From a checkpoint of a small mixture-of-experts model trained on Wikipedia: 25.2M parameters, 2 picks a token.
Below are experts of layer 6 (counted from 0) of a mixture-of-experts language model. Rows are named router (the router's row for the expert), down (a neuron's output weights, with its number) and show model dimensions 0-159. Each number is 50 + 15 x the weight over its row's rms, rounded and kept within 0 to 99.
After each expert's rows: "raises" lists some tokens whose logits its average output raises strongly, later layers aside; "comes before" lists some tokens at least twice as common just after its tokens as in all text. This comes from a sample of Wikipedia text that the model never trained on. Tokens count by the router's weight.

# expert 30
router:30 55 38 36 64 37 59 18 39 77 45 65 37 44 53 34 41 45 29 57 52 63 53 48 58 59 38 38 16 51 33 72 54 44 33 71 53 59 44 37 39 20 57 53 68 45 46 63 42 39 65 55 91 41 25 26 39 48 56 75 63 57 41 43 71 50 39 32 34 62 50 43 43 35 25 58 46 38 62 50 50 65 46 43 56 58 43 61 32 35 52 43 56 36 43 53 41 53 43 53 23 80 68 59 50 70 39 63 70 00 22 55 64 54 54 14 40 65 59 64 39 52 25 68 67 49 66 42 53 64 52 83 62 57 43 53 51 18 41 21 48 32 47 57 80 41 50 58 44 54 35 68 19 51 52 57 51 57 39 45
down0:87 46 52 73 38 63 48 80 54 53 27 42 48 55 40 41 36 47 62 48 61 67 71 54 54 35 36 64 58 30 33 56 54 63 37 61 48 32 71 41 44 50 27 45 31 45 56 58 36 40 36 33 38 63 44 36 55 73 81 38 38 24 59 35 93 57 52 62 49 81 52 55 52 28 39 44 45 30 42 48 63 55 42 39 45 55 41 14 58 73 61 20 37 68 55 50 55 53 63 43 52 44 03 48 44 35 64 54 43 55 18 46 56 53 52 50 23 50 56 58 53 31 67 49 42 34 33 50 51 34 85 60 36 49 41 68 73 55 47 76 72 56 73 54 63 51 69 41 39 50 44 78 59 47 41 79 26 41 62 77
raises: "\n\n", "\n", "'", "' ", ".", "=="
comes before: "\n\n", "\n", "s ", "000 ", "201", "S"

# expert 2
router:63 50 61 55 40 54 48 33 54 65 34 69 34 53 48 29 42 56 34 69 57 45 52 53 45 65 33 41 37 35 07 45 69 35 43 48 42 26 71 14 47 28 63 55 57 34 57 42 43 51 61 61 51 42 48 50 40 59 42 82 47 52 39 58 84 61 17 58 55 63 75 52 42 62 33 39 41 18 56 71 70 59 60 64 56 84 39 52 52 42 44 36 70 36 72 46 57 29 45 50 36 79 52 57 36 37 67 30 54 21 39 46 38 45 45 16 43 31 23 55 52 40 57 70 64 46 59 23 35 57 55 91 64 42 51 55 49 45 44 59 06 32 55 52 67 45 44 48 51 69 32 61 42 42 53 25 39 67 31 54
down2:85 43 28 27 43 67 50 58 43 46 44 49 69 45 65 58 63 49 53 52 55 52 45 59 49 59 30 52 55 71 66 36 32 30 65 64 56 58 53 42 59 52 53 41 33 77 56 35 00 48 53 49 93 35 38 48 86 56 43 65 54 44 42 48 51 64 58 77 22 61 59 53 51 26 40 59 41 41 46 42 55 61 51 32 46 61 55 67 59 23 44 58 53 61 56 53 63 77 47 57 58 84 74 16 52 46 27 80 29 40 43 44 49 49 51 24 76 54 66 46 57 49 48 64 51 21 40 37 34 45 78 36 39 59 52 66 52 44 72 39 20 32 50 67 47 47 49 36 40 09 32 48 35 58 42 51 50 79 40 48
raises: " ", "-", "+", "2", "0", "1"
comes before: " ", "0 ", "1", "— ", "1 ", "2"

# expert 27
router:42 38 45 52 59 54 61 51 38 72 38 81 19 55 32 55 51 56 53 52 48 56 74 41 26 72 20 48 29 54 45 53 53 45 42 80 43 26 53 19 50 39 51 61 55 52 58 26 57 69 45 57 63 44 37 31 57 61 58 78 61 57 28 49 62 53 40 67 28 52 58 48 49 44 42 45 59 42 45 32 28 61 55 50 53 57 39 46 44 30 58 45 55 43 96 31 39 37 56 65 55 62 41 55 58 55 70 62 63 01 38 67 86 58 45 57 32 45 15 36 35 52 26 55 49 41 60 45 56 30 70 81 47 59 63 53 45 23 54 32 24 21 52 25 48 23 14 47 59 41 42 56 37 41 50 47 60 66 45 34
down0:69 59 46 52 33 55 37 63 66 43 41 48 52 39 91 36 59 33 58 27 65 60 73 49 42 51 38 57 75 42 70 31 58 51 35 52 47 46 56 48 32 21 43 54 49 21 52 51 67 41 46 77 52 74 75 35 55 33 00 50 65 46 44 54 57 48 50 77 61 58 42 77 36 42 40 45 42 55 48 51 86 65 47 46 60 55 11 48 47 68 41 46 34 27 76 42 55 55 66 68 43 52 59 55 39 14 44 37 43 21 54 51 73 49 62 35 77 53 48 52 26 16 34 44 18 61 29 37 48 63 54 56 36 20 44 45 45 69 41 42 55 61 52 78 56 61 39 54 34 34 43 50 56 55 52 52 55 58 53 76
raises: "2", "3", "1", "4", "0", "5"
comes before: "0", "5", "4", "6", "8", "9"

# expert 21
router:58 24 44 34 44 36 64 37 43 61 56 60 54 44 47 50 30 46 50 67 54 43 66 32 38 64 43 46 18 68 48 48 55 66 23 56 43 16 61 52 40 30 62 57 82 72 69 48 56 51 49 66 62 29 61 14 44 44 86 59 66 51 33 38 97 50 50 50 47 48 55 54 74 32 35 56 34 25 63 26 30 27 57 50 48 71 73 70 52 54 39 29 88 08 50 48 42 54 58 76 51 74 45 46 45 43 33 55 69 42 53 68 70 70 66 34 41 49 31 59 41 49 48 48 86 50 44 25 41 47 67 68 59 60 54 41 46 67 45 46 47 45 33 50 56 30 55 55 65 69 44 54 61 44 46 68 65 41 56 37
down2:42 51 64 44 21 41 50 53 53 43 56 52 61 67 62 48 56 53 58 58 43 40 36 46 40 45 52 46 37 55 45 34 65 68 52 48 46 59 60 87 34 50 49 42 40 42 64 52 68 63 40 59 64 55 35 55 31 43 66 54 34 61 68 60 58 44 72 45 63 54 69 47 42 82 52 53 56 17 49 49 48 56 68 49 38 25 46 62 57 53 60 32 49 47 46 33 50 63 64 26 66 43 15 33 28 72 58 56 19 59 78 22 38 54 61 49 99 53 56 90 50 60 22 55 61 49 53 46 54 40 62 30 67 74 73 72 55 29 56 53 42 51 47 36 66 62 59 63 36 51 58 35 56 25 47 59 14 87 46 55
raises: "a ", "r", "h", "re", "an ", "s"
comes before: "a ", "was ", "been ", "also ", "is ", "an "

# expert 22
router:48 47 54 62 63 34 63 37 43 73 37 68 59 46 41 68 35 61 47 50 74 45 91 68 46 87 17 39 48 49 19 65 61 46 52 63 29 17 67 46 50 37 49 46 60 57 64 55 64 57 45 55 50 40 36 16 33 46 65 62 60 37 32 51 56 46 28 55 36 64 43 38 55 17 45 55 40 56 42 65 56 55 46 58 43 64 46 86 26 34 62 41 75 22 81 63 35 32 51 67 53 58 42 21 73 53 43 54 85 39 47 34 59 66 32 27 34 38 24 25 46 44 57 55 50 63 61 63 45 45 57 64 56 41 49 44 40 70 50 37 50 29 43 41 80 34 43 60 49 74 37 38 55 41 42 38 75 62 31 35
down0:66 53 67 32 34 24 47 64 52 36 55 59 40 51 77 78 53 28 68 48 52 42 71 51 55 39 54 36 77 57 64 41 37 30 48 44 36 53 74 34 53 33 78 46 51 59 30 45 54 45 30 53 35 61 36 40 85 86 15 58 33 36 54 20 36 83 40 39 54 32 61 58 40 71 53 42 75 54 60 58 60 37 31 42 43 24 60 56 67 60 71 53 44 36 42 56 54 29 36 52 37 51 34 48 64 35 37 44 52 61 53 77 31 33 42 72 63 65 74 32 47 46 59 37 33 35 40 59 66 53 59 37 51 66 21 70 37 64 72 49 71 62 34 34 37 62 39 46 65 74 71 54 61 43 47 36 38 31 28 29
raises: "the ", "in ", "a ", "and ", "at ", "both "
comes before: "to ", "in ", "by ", "on ", "as ", "for "

# expert 14
router:58 37 66 54 75 22 41 31 58 59 57 52 30 28 64 36 34 57 09 41 60 43 66 60 46 65 33 55 33 60 47 64 46 46 56 74 41 49 71 45 47 54 49 74 56 35 33 55 65 48 47 59 93 41 45 21 43 67 56 58 56 32 30 57 53 46 25 65 33 42 68 49 56 40 23 72 24 45 35 55 34 53 50 54 55 70 44 51 58 30 50 37 63 29 61 39 64 46 53 49 59 83 50 55 66 53 46 34 55 07 49 73 31 54 67 42 08 67 38 59 51 47 52 61 65 56 40 60 48 32 54 80 70 66 62 66 32 44 49 28 29 36 46 20 66 49 47 62 51 49 52 52 63 18 50 69 59 78 39 45
down1:68 50 87 55 41 56 57 52 26 43 57 48 44 41 25 63 36 40 70 34 66 33 78 71 47 47 59 40 58 69 72 54 53 44 39 53 60 33 35 48 59 70 36 69 52 49 66 27 74 47 18 40 38 61 74 40 40 55 75 31 51 62 51 36 56 45 44 77 37 55 59 51 43 43 38 68 44 42 62 66 44 27 68 75 47 56 48 62 71 50 66 41 34 74 54 54 28 54 48 49 38 51 64 94 55 42 49 45 11 64 49 54 43 53 36 47 01 56 19 38 54 67 63 39 52 38 53 71 40 35 49 56 63 44 12 55 71 66 47 41 41 43 68 50 52 21 60 50 51 56 53 33 40 31 80 49 47 42 70 70
raises: "-", ". ", ", ", ".", "\n", "/"
comes before: ", ", "\n", "o ", "'", "a", "ia "

# expert 19
router:38 30 67 60 49 30 46 38 44 63 53 77 37 51 37 38 38 59 48 57 52 55 60 45 32 46 32 56 44 49 27 47 65 64 57 62 60 26 54 61 37 39 50 68 77 44 55 52 44 38 53 75 70 27 68 51 51 46 79 91 68 56 44 51 61 37 45 51 33 46 76 47 49 38 26 30 35 49 32 82 59 38 54 61 36 71 53 52 35 27 50 33 73 44 47 65 63 40 51 92 41 70 54 23 76 62 49 32 49 21 36 65 51 54 69 51 18 55 48 31 43 30 43 68 78 63 63 33 38 41 52 44 69 37 54 83 30 42 34 62 52 42 42 38 44 27 06 43 38 57 49 62 68 28 46 50 49 52 48 33
down2:54 65 44 56 40 49 47 82 59 50 34 62 53 40 47 37 69 56 46 67 34 37 49 60 60 61 55 62 73 36 68 41 25 43 47 52 65 62 58 74 45 68 56 33 47 58 22 46 37 34 34 75 54 53 74 61 25 51 24 30 64 53 44 14 36 53 31 52 52 64 57 79 62 42 37 58 46 58 63 40 82 41 38 46 47 49 42 73 65 70 64 50 59 46 52 27 56 62 42 34 69 60 19 23 61 78 51 58 57 44 80 49 58 44 64 50 24 43 34 28 53 46 51 26 47 41 40 17 62 57 39 93 59 72 67 40 47 51 40 40 70 74 26 48 45 47 20 55 57 67 50 49 53 44 41 52 62 89 61 28
raises: "==", "He ", "The ", "===", "In ", "On "
comes before: "- ", "| ", "The ", "In ", "==", "He "

# expert 18
router:53 46 40 67 43 28 70 43 28 59 66 64 33 53 57 48 33 47 46 73 57 50 61 21 42 62 36 41 48 35 24 59 70 24 50 62 55 51 55 46 40 45 57 62 59 60 60 40 54 43 82 62 69 39 40 05 57 60 63 57 66 43 49 50 81 72 40 44 43 57 53 26 46 31 13 43 59 36 36 39 58 50 31 47 51 62 69 72 36 39 61 39 55 33 72 51 59 31 37 61 63 63 46 67 59 77 68 50 69 34 41 39 42 62 45 46 23 42 13 30 42 48 13 43 63 55 68 43 26 52 67 43 42 52 60 61 41 44 24 55 25 26 28 61 73 59 21 44 51 58 27 44 52 56 29 35 66 41 27 36
down2:44 51 63 25 60 44 55 30 50 33 28 13 55 67 45 49 42 55 55 34 75 56 69 60 64 53 59 57 51 42 75 54 55 85 51 59 65 53 50 59 53 42 37 13 13 44 66 59 42 21 60 83 37 82 40 57 31 51 37 58 32 63 47 51 54 47 53 66 62 80 43 55 50 43 61 45 49 30 52 58 36 63 35 32 52 42 34 42 69 68 33 55 30 50 74 64 59 59 60 58 30 38 19 21 54 64 32 57 56 65 50 74 46 69 53 34 54 72 46 51 41 51 32 39 54 53 60 39 59 40 25 51 35 52 24 33 49 85 25 19 61 38 53 41 22 50 38 58 45 24 76 39 50 36 53 29 46 49 49 38
raises: "and ", "in ", "(", "d", "in", "to "
comes before: "of ", "in ", "and ", "for ", "career", "to "

# expert 33
router:44 31 54 60 52 37 62 12 44 58 33 65 31 23 30 63 40 56 53 71 60 30 82 24 42 84 21 37 36 39 28 46 44 42 48 47 47 42 73 46 66 46 47 61 55 51 61 39 54 57 58 46 70 38 57 25 46 66 40 59 75 30 39 41 60 26 42 72 22 54 59 32 60 62 43 46 32 48 48 70 48 34 58 38 39 87 65 74 65 53 55 59 77 16 51 75 53 76 22 56 55 57 64 25 42 52 59 63 63 33 48 64 55 64 47 29 38 52 30 52 47 52 19 74 60 36 79 38 54 50 75 59 50 43 35 35 33 44 48 39 47 23 36 47 53 25 45 51 48 49 41 67 38 23 49 55 56 43 37 60
down2:52 43 32 57 40 49 24 39 53 43 55 33 50 51 54 49 41 59 50 49 63 76 74 62 51 55 29 56 60 50 49 41 51 35 31 63 43 69 66 48 56 33 50 63 33 82 63 34 49 32 78 48 58 51 59 39 62 65 42 41 39 61 44 31 42 57 31 24 63 25 44 28 46 54 53 57 44 24 41 31 75 36 68 64 41 55 65 94 20 31 27 41 46 72 70 45 76 23 66 65 66 65 85 35 32 26 27 28 31 40 47 55 40 40 39 49 51 40 66 38 63 50 78 62 19 63 43 56 35 65 34 39 39 59 55 65 77 63 42 52 46 22 55 77 55 49 52 54 58 45 67 49 33 43 60 53 50 36 88 56
raises: "the ", "con", "re", "make ", "res", "r"
comes before: "the ", "be ", "have ", "a ", "were ", "are "

# expert 35
router:37 40 44 53 46 29 59 47 51 50 75 65 48 31 37 60 34 58 42 59 73 32 60 60 36 86 38 38 38 62 34 41 72 35 66 58 41 33 45 40 56 34 69 69 42 44 52 50 43 51 46 53 86 47 43 38 43 64 46 71 76 51 26 58 79 50 45 50 29 47 75 42 50 19 28 53 32 29 32 56 46 37 64 55 45 58 58 58 57 48 67 51 53 20 92 69 54 54 62 58 51 45 74 47 43 51 61 51 63 20 41 62 54 61 43 29 32 33 52 41 52 58 49 59 81 54 67 28 54 18 67 73 56 69 41 45 38 41 57 37 18 19 67 32 70 55 24 67 25 61 44 46 47 31 55 51 62 60 20 32
down0:73 83 55 37 34 50 00 22 39 42 42 51 46 53 62 27 28 50 41 57 44 43 64 44 47 41 29 29 50 43 35 50 49 52 46 70 51 40 38 22 22 58 41 51 60 29 48 40 75 39 69 58 31 69 35 42 56 43 79 60 76 27 53 42 25 92 37 61 69 49 68 42 61 35 83 50 47 44 58 51 80 71 54 62 54 67 60 52 39 60 73 41 50 69 43 45 32 42 23 54 57 44 65 59 44 77 42 43 41 66 54 60 68 46 65 62 38 53 51 61 58 50 61 68 23 31 37 44 30 51 59 60 51 37 35 86 55 24 48 38 53 59 72 43 56 61 39 34 60 49 33 41 46 32 46 60 28 51 56 41
raises: ": ", "— ", "| "
comes before: "| ", "(", "– ", "|", "and ", "="

# expert 13
router:26 36 39 48 47 08 62 25 42 57 65 57 61 39 52 41 31 58 27 46 52 56 72 55 52 68 33 60 37 56 40 54 58 59 48 64 55 48 67 39 21 35 48 56 66 36 51 40 50 61 56 58 34 50 61 09 65 55 41 62 61 71 14 56 75 51 31 29 43 69 70 34 58 54 42 45 54 37 63 50 53 48 59 43 50 79 50 49 61 33 49 30 68 31 60 35 59 51 61 74 41 58 81 55 43 37 48 47 65 10 18 68 46 63 52 30 08 64 56 60 30 51 39 56 69 71 60 45 59 44 55 81 76 66 49 35 63 62 72 59 38 21 60 34 50 60 55 53 39 64 24 56 29 33 64 56 36 53 45 46
down0:52 46 09 66 32 67 61 44 33 41 45 71 69 52 51 66 28 56 30 60 63 38 49 43 42 45 51 48 60 41 57 34 36 51 50 87 60 52 39 60 59 20 53 48 45 70 77 30 55 68 32 69 55 39 39 58 67 52 28 84 59 71 55 51 05 48 29 47 66 27 46 48 54 32 64 52 83 51 40 71 62 71 67 59 70 57 39 58 62 11 37 43 66 57 59 51 62 38 41 38 35 80 43 32 71 53 54 43 77 43 62 45 38 53 59 38 56 54 55 50 62 67 22 63 59 48 74 50 47 54 58 56 67 51 28 36 39 14 39 48 54 56 40 65 45 61 48 65 26 50 76 45 64 54 47 59 77 67 35 43
raises: ", ", ". ", ".", "\n\n", "/", "\n"
comes before: ", ", ". ", ") ", "–", ")", "."

# expert 12
router:52 55 51 56 40 26 32 30 39 76 53 62 40 39 46 20 30 70 47 65 43 35 59 49 24 73 32 49 22 37 34 68 65 36 57 72 52 34 70 28 30 69 51 66 61 52 28 44 40 51 77 66 55 44 57 35 45 52 50 79 58 54 41 47 55 59 41 58 24 70 61 48 63 57 30 52 30 19 33 50 54 38 34 55 44 61 44 61 14 40 53 17 71 33 35 52 51 63 26 63 44 56 36 35 32 33 32 50 66 29 45 42 64 83 60 52 42 43 27 42 47 60 46 73 67 34 30 47 45 22 52 63 46 45 39 40 26 45 31 27 32 20 38 33 70 37 41 57 36 77 57 55 46 47 38 58 49 55 59 24
down4:36 39 44 48 30 57 84 48 44 37 54 40 53 51 60 57 54 49 51 52 68 56 51 41 71 19 42 53 32 54 43 90 78 74 46 46 40 49 47 63 67 51 40 70 60 39 43 58 53 40 80 40 25 34 55 52 30 52 42 47 66 41 59 51 50 67 55 52 68 34 76 43 62 40 46 44 52 38 54 32 67 43 21 38 74 32 81 47 08 47 23 42 62 45 30 55 26 59 46 51 61 61 99 46 55 75 43 48 53 41 48 71 51 20 66 28 78 43 67 39 49 61 28 37 49 25 34 59 57 46 69 60 56 36 48 53 74 39 49 54 48 65 53 48 68 19 50 42 33 55 31 75 44 64 46 57 38 52 61 51
raises: "the ", "a ", "f", "an ", "its ", "pro"
comes before: "the ", "a ", "his ", "its ", "their ", "an "

# expert 34
router:35 61 54 58 56 24 59 55 62 72 35 59 34 46 34 24 42 81 44 31 46 38 65 28 62 63 26 45 10 63 44 47 55 47 46 83 53 50 84 28 25 49 53 66 55 52 52 36 69 41 55 62 48 46 40 16 39 46 68 63 76 42 49 58 55 71 48 35 39 51 50 34 87 39 19 61 28 44 53 61 50 40 52 49 53 72 37 62 37 25 44 18 74 51 64 69 50 55 37 58 35 38 60 38 54 66 42 52 60 30 17 67 34 52 45 35 07 53 34 64 50 48 38 86 55 61 44 53 66 52 59 68 45 44 55 54 48 51 39 16 42 38 55 46 51 54 51 28 58 60 58 49 64 25 43 44 45 37 26 43
down2:34 55 99 67 54 32 53 53 63 27 73 43 44 57 59 55 55 36 63 44 50 53 35 61 34 51 21 45 29 41 45 40 21 64 51 66 38 44 65 35 53 45 37 60 50 60 47 34 66 33 45 73 63 60 14 78 59 40 52 33 76 85 38 39 35 76 31 32 25 32 58 40 57 40 33 37 46 46 56 65 51 54 64 52 69 74 35 66 54 56 17 34 36 48 74 52 50 45 62 58 26 51 28 57 74 48 38 41 41 60 54 50 55 52 56 65 61 33 84 50 44 43 36 48 46 68 56 80 38 71 42 43 33 70 34 31 35 35 65 33 42 48 78 70 53 54 32 43 45 66 40 39 73 38 51 49 51 60 47 70
raises: ", ", ". ", ".", "-", "\n\n", "\n"
comes before: ", ", ". ", ".", "\" ", "ed ", "ic "

# expert 9
router:49 48 35 50 51 30 42 28 50 58 49 71 46 53 58 60 55 73 22 62 66 48 71 36 47 82 26 09 37 41 37 84 72 63 27 47 41 40 66 53 47 56 68 79 97 26 48 44 37 54 64 65 60 32 58 26 50 41 61 72 56 54 28 50 53 60 45 57 52 72 67 48 51 55 45 62 43 41 42 73 34 70 77 61 71 70 51 32 33 46 49 34 39 22 47 39 61 65 39 60 30 57 60 50 54 51 31 54 60 38 51 65 56 71 59 42 30 65 61 57 51 55 43 63 50 48 41 26 37 43 74 65 50 37 30 68 46 49 38 51 37 27 50 39 58 17 31 36 33 91 38 42 57 52 55 34 63 51 37 27
down3:42 48 41 61 43 53 24 59 61 49 42 51 04 73 70 32 49 44 46 33 20 77 55 65 21 36 53 32 58 58 81 25 41 32 62 41 42 65 70 24 51 26 50 33 46 43 41 63 51 49 56 31 33 74 74 30 18 23 49 70 51 63 49 57 66 45 36 58 37 56 41 45 63 67 47 31 43 45 63 38 73 39 16 59 39 34 33 25 76 58 59 74 71 62 45 58 45 55 43 45 34 37 20 62 40 42 65 56 58 46 59 36 49 65 78 50 69 51 49 55 48 30 43 45 60 40 91 79 45 34 53 56 52 66 35 49 32 41 58 54 63 45 46 42 39 69 48 40 45 74 66 41 49 57 46 68 45 45 32 50
raises: "the ", "a ", "an ", "its ", "one ", "his "
comes before: "the ", "a ", "his ", "201", "200", "199"

# expert 23
router:31 38 56 56 39 48 66 36 35 57 72 67 48 36 37 38 27 62 61 53 51 35 43 42 50 86 44 49 40 46 41 71 72 40 35 40 62 52 70 22 19 52 44 48 92 50 61 37 52 59 64 64 49 60 53 38 59 49 66 58 67 64 47 68 67 69 32 42 44 81 57 28 51 24 48 53 52 54 45 80 69 61 38 44 39 87 42 53 19 44 57 34 69 47 55 50 54 59 48 57 54 69 65 67 27 52 30 54 63 37 34 41 61 63 37 39 10 50 32 40 54 43 12 65 45 47 66 43 40 55 67 64 45 44 34 64 40 81 36 71 45 30 43 69 63 19 42 54 46 59 40 63 41 24 58 61 69 71 34 39
down0:40 42 38 43 32 30 64 32 37 32 59 51 54 66 23 55 42 39 44 58 36 51 71 56 50 58 39 54 15 29 56 58 28 77 40 62 57 44 65 41 41 46 58 56 45 63 27 35 38 38 38 37 03 49 68 20 50 53 72 67 38 48 44 64 49 54 44 50 41 72 69 70 32 32 43 52 55 54 72 71 67 42 44 74 61 45 37 53 79 43 54 51 64 43 36 55 42 35 43 59 70 42 55 43 52 34 46 68 44 55 37 37 59 80 37 45 99 37 48 54 15 62 30 40 26 41 49 67 58 33 55 91 49 55 59 81 45 83 49 48 48 34 66 42 33 61 32 63 66 58 27 55 27 39 60 41 44 58 41 46
raises: ", ", "-", ". ", "(", ".", "; "
comes before: ", ", ". ", "-", ".", "ing ", "'"

# expert 0
router:39 54 42 56 54 44 36 39 58 65 45 91 53 34 61 77 35 60 57 47 46 41 71 51 28 43 41 41 51 54 36 76 62 30 41 62 49 32 73 20 31 60 45 77 43 50 68 38 47 77 50 58 51 48 70 49 30 40 50 80 51 50 53 64 84 62 21 61 51 81 53 50 46 39 47 59 51 41 52 58 43 58 60 65 38 70 46 49 46 38 59 46 88 32 56 34 53 61 44 93 57 64 82 58 67 49 33 48 68 29 38 59 58 67 56 45 21 52 56 66 53 39 59 49 53 56 55 36 59 40 65 73 64 31 33 35 50 48 47 42 32 32 36 44 81 48 42 54 59 54 18 53 72 33 62 78 69 66 16 35
down0:68 46 27 31 28 63 58 86 41 57 41 78 42 40 30 90 34 66 58 54 48 39 53 36 46 57 37 38 14 29 40 70 57 49 26 53 72 58 65 60 56 47 39 62 55 65 50 42 56 66 76 30 47 60 38 40 36 55 90 39 59 47 44 38 26 64 09 47 57 34 76 44 79 51 65 57 59 31 80 55 37 62 58 45 63 64 56 46 49 64 52 35 48 62 83 50 40 70 46 42 54 08 54 44 51 15 58 30 60 71 25 63 46 47 62 48 51 53 50 43 66 45 61 41 43 43 62 68 57 48 58 53 33 64 54 56 60 69 62 65 28 41 58 56 49 47 48 52 39 92 49 56 57 41 36 70 50 51 50 48
raises: ".", "-", ". ", "–", ",", "that "
comes before: ".", ",", "–", "; ", "% ", ":"

# expert 39
router:38 55 37 50 50 34 77 41 45 50 65 65 59 52 53 27 35 55 40 45 60 42 73 47 54 77 41 56 52 45 18 53 57 57 52 57 39 21 73 12 45 46 44 47 78 25 51 29 52 43 66 55 68 47 33 43 46 36 44 59 48 74 49 51 73 67 42 37 41 56 55 33 55 41 40 57 42 40 47 72 48 48 58 41 19 77 52 58 52 24 73 37 68 48 59 34 44 54 47 55 55 58 74 52 53 41 24 42 56 23 39 48 49 57 54 37 12 63 32 49 53 37 06 52 75 53 58 60 37 53 47 84 47 34 77 47 57 39 47 46 36 09 57 51 67 48 48 41 46 57 20 46 29 00 67 51 67 48 39 40
down2:56 72 55 22 30 53 43 61 59 51 42 50 76 44 51 59 58 39 27 45 34 57 68 22 35 37 60 67 38 66 47 46 31 18 65 44 46 46 08 81 31 47 68 57 47 50 51 69 43 56 38 89 37 42 50 61 28 42 37 56 50 48 61 57 64 66 72 56 59 51 29 48 42 41 66 65 41 36 41 56 71 29 54 44 21 44 54 27 49 58 87 46 49 51 60 32 29 49 42 19 38 59 66 72 49 31 40 56 31 70 81 49 55 40 69 51 52 39 58 29 48 57 36 18 30 60 37 47 47 26 47 29 44 48 26 64 48 64 49 37 25 51 36 61 64 51 34 73 44 25 45 66 44 48 84 51 40 38 39 55
raises: ": ", ", ", "(", "\n", "; ", "'"
comes before: ": ", ", ", "\n", ". ", ".", "=="

# expert 25
router:46 35 50 43 65 28 81 53 42 60 37 72 46 39 36 47 22 69 44 49 45 60 60 57 51 54 52 25 39 26 27 46 64 45 56 50 63 29 52 43 41 27 61 60 54 45 80 35 51 73 39 53 72 36 55 36 59 47 72 73 76 48 13 54 96 61 55 71 34 68 62 09 43 45 34 51 50 36 25 52 61 45 51 59 46 62 51 46 49 48 44 32 48 42 76 57 57 65 42 51 63 58 51 41 57 34 54 60 77 38 45 49 51 60 59 37 20 65 43 60 52 47 19 63 59 31 53 63 48 59 54 77 63 46 56 28 60 31 56 48 36 32 36 57 95 55 24 29 52 56 32 40 40 51 37 36 72 39 43 16
down3:52 15 50 21 61 54 41 41 37 24 68 40 33 57 48 66 71 48 30 62 50 51 36 80 42 71 56 51 12 49 12 47 25 56 64 64 44 59 43 21 31 27 65 48 61 33 49 34 42 42 30 54 40 52 39 27 37 62 25 45 40 34 77 59 36 49 56 50 16 57 50 61 33 41 69 57 76 52 56 42 54 49 37 61 59 42 43 75 39 64 46 23 49 40 54 68 63 57 55 57 55 52 76 69 74 38 31 25 67 68 41 50 52 37 49 75 55 51 29 43 49 58 40 45 41 49 28 30 51 43 56 68 49 28 43 62 49 45 14 45 36 43 58 63 52 21 65 37 56 33 34 78 49 43 64 45 48 29 47 19
raises: "| ", "t ", "t", "th", "|", "u"
comes before: "| ", "|", "(", "medal ", "votes ", "– "

# expert 15
router:63 64 51 36 60 19 58 57 33 72 60 99 48 54 30 55 55 49 34 41 46 46 72 45 54 66 36 39 36 53 28 68 46 52 69 50 48 30 49 37 45 31 54 52 60 49 63 22 58 49 65 54 91 31 58 36 46 51 77 79 60 53 13 45 68 44 43 57 51 71 41 26 52 39 23 48 35 57 47 43 38 48 53 49 42 66 29 44 57 50 58 54 63 33 73 42 57 53 55 69 46 58 68 33 64 43 54 54 72 29 53 55 44 60 37 50 28 30 39 79 47 43 47 73 87 31 72 36 61 33 54 82 54 56 48 33 61 27 44 54 40 13 47 47 64 50 45 38 61 72 68 54 63 44 64 48 75 63 25 33
down1:31 28 64 60 47 44 43 40 49 35 71 49 44 61 53 47 45 39 67 63 46 85 68 73 33 49 42 43 43 34 73 54 53 28 28 56 79 52 32 73 46 30 46 49 66 73 65 46 62 48 55 57 50 56 67 60 36 52 59 40 51 37 57 56 44 51 30 44 24 60 64 52 48 90 82 29 26 78 64 55 36 51 84 46 45 31 55 47 40 32 30 62 55 42 57 57 52 47 29 64 60 50 47 43 51 58 50 57 42 71 70 71 44 69 31 24 76 68 71 51 38 58 55 30 39 57 58 43 33 65 71 34 65 44 45 56 45 22 52 46 34 43 78 31 48 24 68 70 63 16 25 57 32 50 46 36 49 52 87 62
raises: "ements", "points ", "a", "Born", "tors", "Total "
comes before: "| ", "|", "\n", "(", "; ", " "